From a checkpoint of a small mixture-of-experts model trained on Wikipedia: a softmax router.
Below are experts of layer 4 (counted from 0) of a mixture-of-experts language model. Rows are named router (the router's row for the expert) and show model dimensions 0-79. Each number is 128 + 32 x the weight over its row's rms, rounded and kept within 0 to 255. Numbers have three digits each.
After each expert's rows: a language model's description of what the expert responds to. This comes from a sample of Wikipedia text that the model never trained on.

# expert 20
router:145151160134138166137132125113161109107137085083125170085100128126145120118111116134178222152132103084102107080119142074130068092149165163127134111108167186173205179141115190131114102136128156113142079160121185106050123084073104139091113140
Description: Infobox and list structure. Line breaks, bullet dashes and infobox field labels starting lines, such as - Directed by, Born, Coordinates, Preceded by.

# expert 14
router:153172099126154164093074143100155126115212127149143188134158185116123114114098111161107156102098052096137080114169145114118175055156169184151130091116199191143172145167149153149156174148103173172142121104109161031098118109086181142182103105
Description: Determiners before nouns. Articles, possessives and number words opening a noun phrase, such as the, a, his, their, two, plus adjectives like subsequent.

# expert 38
router:097145198137161122113124123110137146108137164093076181112108166116137118117161144157139101128100074122116119124173107115125102104133172179167166071111148187154163120154156127139147128131131124151120101110126142100125128103162159160120087124
Description: Word-opening prefixes. First syllables of everyday words after a or the, such as mat in matters, us in useful, fin, cl, priv, plus However.

# expert 32
router:183171172166162137096143141089131058129131140133127132137110115101144106122076144162160114130160116111058102094137183112127095093124151165107175065134126119118150142174153129096138113148076146117166063120112154099131052125200178127152176123
Description: Name-initial syllables. First syllables of surnames and proper nouns, frequently in tables, such as Mc, Car, Har, Glen(rothes), Beat(les).

# expert 34
router:167165166125136151096107177099190079134168165122133096091076182103142068146130121177103150112131101055056101128115159079157197072120117154165138120137146106147139123153125141159161126166098147168130090101105122135145126140148195087138136125
Description: Name middles and coordinates. Middle pieces of names after an initial capital, such as lo in Chloe or le in Llewellyn, plus degree signs in map coordinates.

# expert 28
router:173133141127137197067130164097148079063176095133085106114091144124143129055135123173168155112130107110113098159181137097126100153161162138119124151167136073148163144110161120249167129178121154168087098088113135109166086136133142081154155059
Description: Foreign name middles. Mid-word pieces of Arabic, Persian, South Asian and other non-English names, such as Ay-at-ollah, Aboub-ak-ar, Az-im-ganj.

# expert 39
router:143143157119168141104129217102093132153170101072140158103179157073181083091089131178116106108097132102115052171168135098159153115120133153151152091135164146172149163147187147129177142123086125108137134079147160111119145031128186122164114161
Description: Table cell pipes. Pipe separators between cells in Wikipedia tables of results, sports statistics and election counts, plus semicolons and equals signs in lists.

# expert 8
router:097108141158112126169144147188143147085090147095135184097139181099160084089111139129126138152125067176098101141182146136109164103137138191171139119102188148123134168119133135150210131134161138177155080082122116119127166153133160150149098159
Description: Ordinals, units, rounds. Ordinals, measurement units and sports-round words in results and statistics, such as second, third, round, km, ft, medal.

# expert 1
router:153108144133121147097108119081154125111155116084016164121126143085153095081157149104100104194097103121129094126202150119125106108138126188113182130176202164128134146163169128112193165130138173145101145112161168114105113080192136094105058156
Description: Verbs, adverbs, conjunctions. Auxiliaries, conjunctions and adverbs after a subject in narrative prose, such as was, and, always, finally, eventually.

# expert 9
router:142167122141186133075118129132115083148176121074068127103125159066136118156135126196140124184049119086093090073145155123095149130117215201150147088139201195162165151222143142143133136097073140152077100148123099123157136086148180113163134089
Description: Prepositions in names. Prepositions and conjunctions, chiefly of, for, and, inside proper names and titles, such as Dictionary of, Minister for, Charles of.

# expert 19
router:130125121119128112110114137103121149091112151130162131129179186126160083081096145144155144159143117134114092175150133102141131112148159148147148067136173236151116167101147165142160170114140161157092106135093145142043109087109151159106071195
Description: Institution and role nouns. Common and title nouns for organizations, roles and places after "the" or "a", e.g. University, Party, clubs, school, Governor, districts.

# expert 31
router:148121086172145157098145179051132137089148100125123077100157121083168137104148066126173165154119103150144111166137150111101163134136103127110126142192126124193115155124134172149125127210072134118130155105081136133110122078093118156152106136
Description: Quotes, apostrophes, name endings. Closing quotation marks, possessive apostrophes after names, e.g. Epstein's, "Weight", and final pieces of proper names like Kalamazoo.

# expert 6
router:171105146144107145084094193100118122134091138103147146117167132127135062134125072172194114133080096134097107129153180090111140135112135173105167118131109099165140171180109098173222152181141149185144083083161125111065127093093185097157055118
Description: Dates and open parentheses. Month names before a day or year, as in on May 29 or in January 2025, plus opening parentheses and en dashes in year ranges.

# expert 24
router:185126143142172138162048137085118117134185126130119141129134128118135157125072074181166156132153089127110101123133158169116146138165149127148137109159161175146144187108133114132144155130127162102050117123112162092131142152085151154173106173
Description: Capitalized word beginnings. Opening fragments of words, often capitalized, after the or of, such as Middle Ag-es, Bar, In, inter-, Ar.

# expert 11
router:152154135170127168134123137091116109089108029074098114127155129093161126132104097109158111143159129111153141159134176108117126109117170109136176079198153174100145136150138176104110123122116149105124153106117193117084112116113142062173182129
Description: Mid-word suffix pieces. Word-internal or word-final pieces after prefixes like con-, re-, dis-, e.g. curr in Concurrently, sive in exclusive, ia in criteria.

# expert 15
router:113125159120154175104109123096167114141121112102117173118162127109164114130109119189153209164110139161099080143116159122150109111148165115122166106096183103115155142127168103165162139156090159167161103152131130100122116121169132098109061114
Description: Place-name continuations. Second parts of place and nationality names, e.g. States after United, York after New, istan in Afghanistan, plus adjectives like Canadian, Romanian.

# expert 5
router:091165103073136174170098119060098136187141137115130140112240131131198153113174054171172158105077116104155121169097130129160161095133174093146177075100182188180150095091152142140199140118097150166119083069140174130073101093090116114147084189
Description: Mid-word suffix pieces. Word-final or inner pieces that complete words, mostly en, el, al, er, such as Cent-en-ary, Goth-en-burg, ang-el, Class-ic.

# expert 25
router:146125083177136137143084156133114103140123106078106147081160181069160153081138074155144178160062064156089129127135129180110080099108135132078177106132143103125146165124109184131131178144170134187136087051136151117070119133097137124134115139
Description: Structure and punctuation. Hyphens, line breaks, equals signs and punctuation at entry openings and headings, plus born, known, Early in biography leads.

# expert 0
router:125150125142126190093109145078170110090144100112107142103151130108161098095117102169184130175133114132171086120167195064122132100160127123108162112170132092153125150158129121163137227164131186117147142112140163115099099072101131060128128128
Description: Word-final name endings. Final pieces of names and words ending in a space, often surnames in tables, such as Søderl-und, Wilk-inson, Tiff-any.

# expert 35
router:145165165116171184145100153059129084117107103094158138082180116094094112055157079163146135149167121110119116100164143105057122140146151182126114085143112160123107127141162121138163154113105065113078059123128175054161150167149174104152120138
Description: Foreign-name inner syllables. Short vowel-heavy pieces inside foreign proper names, e.g. i in Fabián and Žižkov, ari in Al-Ansari, ur in Siliguri.

# expert 3
router:227131099163150139145170119158128096087156165091061124105144130118127132083151102133112150109141071159120134158143194182078153146156123150130122101216174135164124178158118185105141119115138150169142117075131122097117120177170165114153135135
Description: Sentence-ending periods. Periods ending sentences or abbreviations, often after quotes or parentheses, plus paragraph breaks and sentence-opening It, as in guitar. / Pl. / ".

# expert 17
router:148125093201110113107125160146107145139117115076130158095133222131150156113119115180123098166067063121075100153179122104110107090157164148152146069131217157153205220162200164182177144109091121172112130083128145126153138132142190138140090145
Description: Initial capital letters. Single capital letters starting names or codes, often after hyphens, pipes or brackets, such as al-M, proto-M, (ETH).

# expert 16
router:173102105120155159147111143106125108142144140088119142099182164141127121061056082130128142148150087145158092130155141138149099150152130162159172090105199147155159153109182126179166118158161168138108109159080143092117092097149149131159158107
Description: Numeric separators and statistics. Decimal points, commas and slashes inside numbers, plus census words, such as 71.9/km, $400,000, population, million, %.

# expert 30
router:129133154098120114088099125129103143130166143098142163093141156113122077134130106127125106122064120092128137132107096142123133108151147185170145098156119174158121148145135124126144132106161129163126064102108147114123124125139144152138077085
Description: Common-word first pieces. Opening pieces of ordinary lowercase words after an article or conjunction, such as thre in threw, infl, stra, cont, plus name starts.

# expert 13
router:112103160156149103128139158145116104087138155091101130109092124126171136134130178182160126143119117141127039162133145107117140166160149194185142094103155181163142171161114150078155132151121134165166120092130164075133114120095156101176151061
Description: Abbreviation pieces, adjectives. Letters inside dotted abbreviations like a.k.a., s.t., e.g. and decimal digits, plus common adjectives and articles such as large, long, a.

# expert 12
router:121138170146134190085094199091137143124212148094043122124158133124167108120114080158149130127110089117152095118125132166079121091132160161121107131182166171163209134128154126101164162219065123126114097069129113127118132091124145145137135109
Description: Clause-ending punctuation. Commas, periods, colons, semicolons and opening quotes after words, especially before quoted reviews, such as stated, "Tense...

# expert 36
router:153142185190157140098119173103148133156133118102111190119186136089127108155124103158147175130126121157136132163106142143118150097112137115150141096158161166166173171129157129126097153150127111123160092067075152138148134131151158133185130088
Description: Word-final suffixes. Closing suffixes and endings of common English words, such as -tion, -ation, -ing, -er, -or, inc-in-erated, disorders.

# expert 18
router:118137148134138131096106134092153132060144083118088100119101149070150088079151118151148081124146110155105127104200120075152153113156151195150165118187198123140176146161141134115132190113135153167144131100114144127145099072102154149159098141
Description: Prepositions and verb endings. Prepositions and conjunctions linking clauses (in, to, for, from, during), plus the second piece of verbs before an object, such as arding, iting.

# expert 27
router:127218115102139136073092137083149076129184116130130169094104147085149093148163126175178119105110105135116144089160161097158157112166158134088145117130150120144198207132157109125170165142093158119123071096133127118094108107193151095151096142
Description: Commas in place names. Commas between city and state or country, e.g. Orlando, Florida, and place-name openers like New, San, Los, West.

# expert 37
router:154129102186171115078058131127164105144136073098119154111192127106182104147148102142187168181017125155122136099141121116096112065164146165063123127160152155161157142157157110131192141159121122093120118100087125122144109082117151118123116133
Description: Non-ASCII byte pieces. Byte pieces of accented and non-Latin characters, such as Czech ý, Chinese and Japanese characters, ancient scripts, plus some pipes.

# expert 23
router:135142160115141118158047157155131063125106100127111080066104180131171120131203121125124179210102096112158102098146144123088084083160161131166147088106170097175167161162170123178150146145111117133148130113140126086129093126148164052118115086
Description: Infobox field labels. Field names and headers starting infobox or table lines after dashes or pipes, e.g. Team in "Years: Team / Apps", Website, Father.

# expert 21
router:162145134164186148105063160069090118114153160098119131066170154140146118095120117153176154146109115096201046110215151120118158063118156195117120100130209206147168096148128130141121138110105126094163146107150086115119119126137179141152113104
Description: Digits and numbers. Digit pieces of numbers, years and table figures, such as 1417, 2006, 136.52, 31.

# expert 22
router:121131169135120149139084132111152097084138176118112140103155195145159162099128112138130139105177086112152117120146138141150212091152150137093118094120145083179163145103144102180127149174106123164122125138121146099141119161121178131167122111
Description: Function words mid-phrase. Function words and word endings inside running phrases, such as into, there, up to, ing in evening, est in tallest.

# expert 29
router:160178104100126103076125159123098092129179126129113198122117154103151125097147121135115087154050082104121144038126148107088187094145178187119172091160178206148150184149195104136150103094100135137117114096183083080117091088112147165111117125
Description: Name-start letters. First letters or letter clusters of personal and place surnames, often foreign, such as H-immler, Be-ethoven, Mc, St, John.

# expert 10
router:092165134103192133072086167122094072100104126120122140086139157101166097113183125101133110173094117087109122111140150115097126103120161173173128105102160178142137154183155116132150183101167132178060087146102167136128167092136143146150080158
Description: Personal name starts. First names, middle names and opening pieces of proper names after a title or first name, such as John, Anthony, Gir, Fran.

# expert 2
router:087102131156151115106102160080140119137206088114134178104160143089155100105125086158125128172118112073190030095137129077149175103141148156177133117115190127163175153162152152124187146124076129202142132060145155103080134134108151111159107082
Description: Line breaks and section markup. Line breaks and blank lines ending table rows, list items, infoboxes and section headings, plus list dashes and === header markers.

# expert 33
router:103126196156107178150080149135102059101125058122090090071146158146164102060189068123157165150169110093100125094111132128122108124166138110125128074142145169164193119169163163169127159145110116080140109176110141113105141123111152078113139177
Description: Infobox field separators. Colons, pipes and equals signs in infoboxes and tables, plus field labels, such as Countries:, Genus:, Coordinates, Preceded.

# expert 4
router:127179146164128119154139206135172145156116153110151156112136154133164155079149133150126091160127097121093084162118174064109162146226116174104147128162175208148166125132137210119112142135096082142079114154114132099108094089128097132147127143
Description: Music and film terms. Entertainment-topic words and name starts in album, film and chart text, such as film, song, Music, Eur(odance), chart entries.

# expert 26
router:120139129131132182081060163052139128116199128069131128130126179099182152081093105112134097148125105099181093120160161106149106116122162143124165100190156140181162157157101125173167148160133134113086112044128148138082145073071154076136126096
Description: Odd word-internal fragments. Possessive 's and unusual letter clusters inside names and foreign or Latin words, such as Th, Qu, Sh, oph, us in Maximianus.

# expert 7
router:176168175125153197164158124118104068084162129083141116109114150119141085110150109125202158128141138141169122129109133130182181088148146184153163127165166156154215102167162124177157151115089139105110074091103124111148122128158156108159132184
Description: List dashes, score separators. Dashes opening infobox list lines such as "- Height:", en dashes in scores like 3–2, and colons or parentheses in data.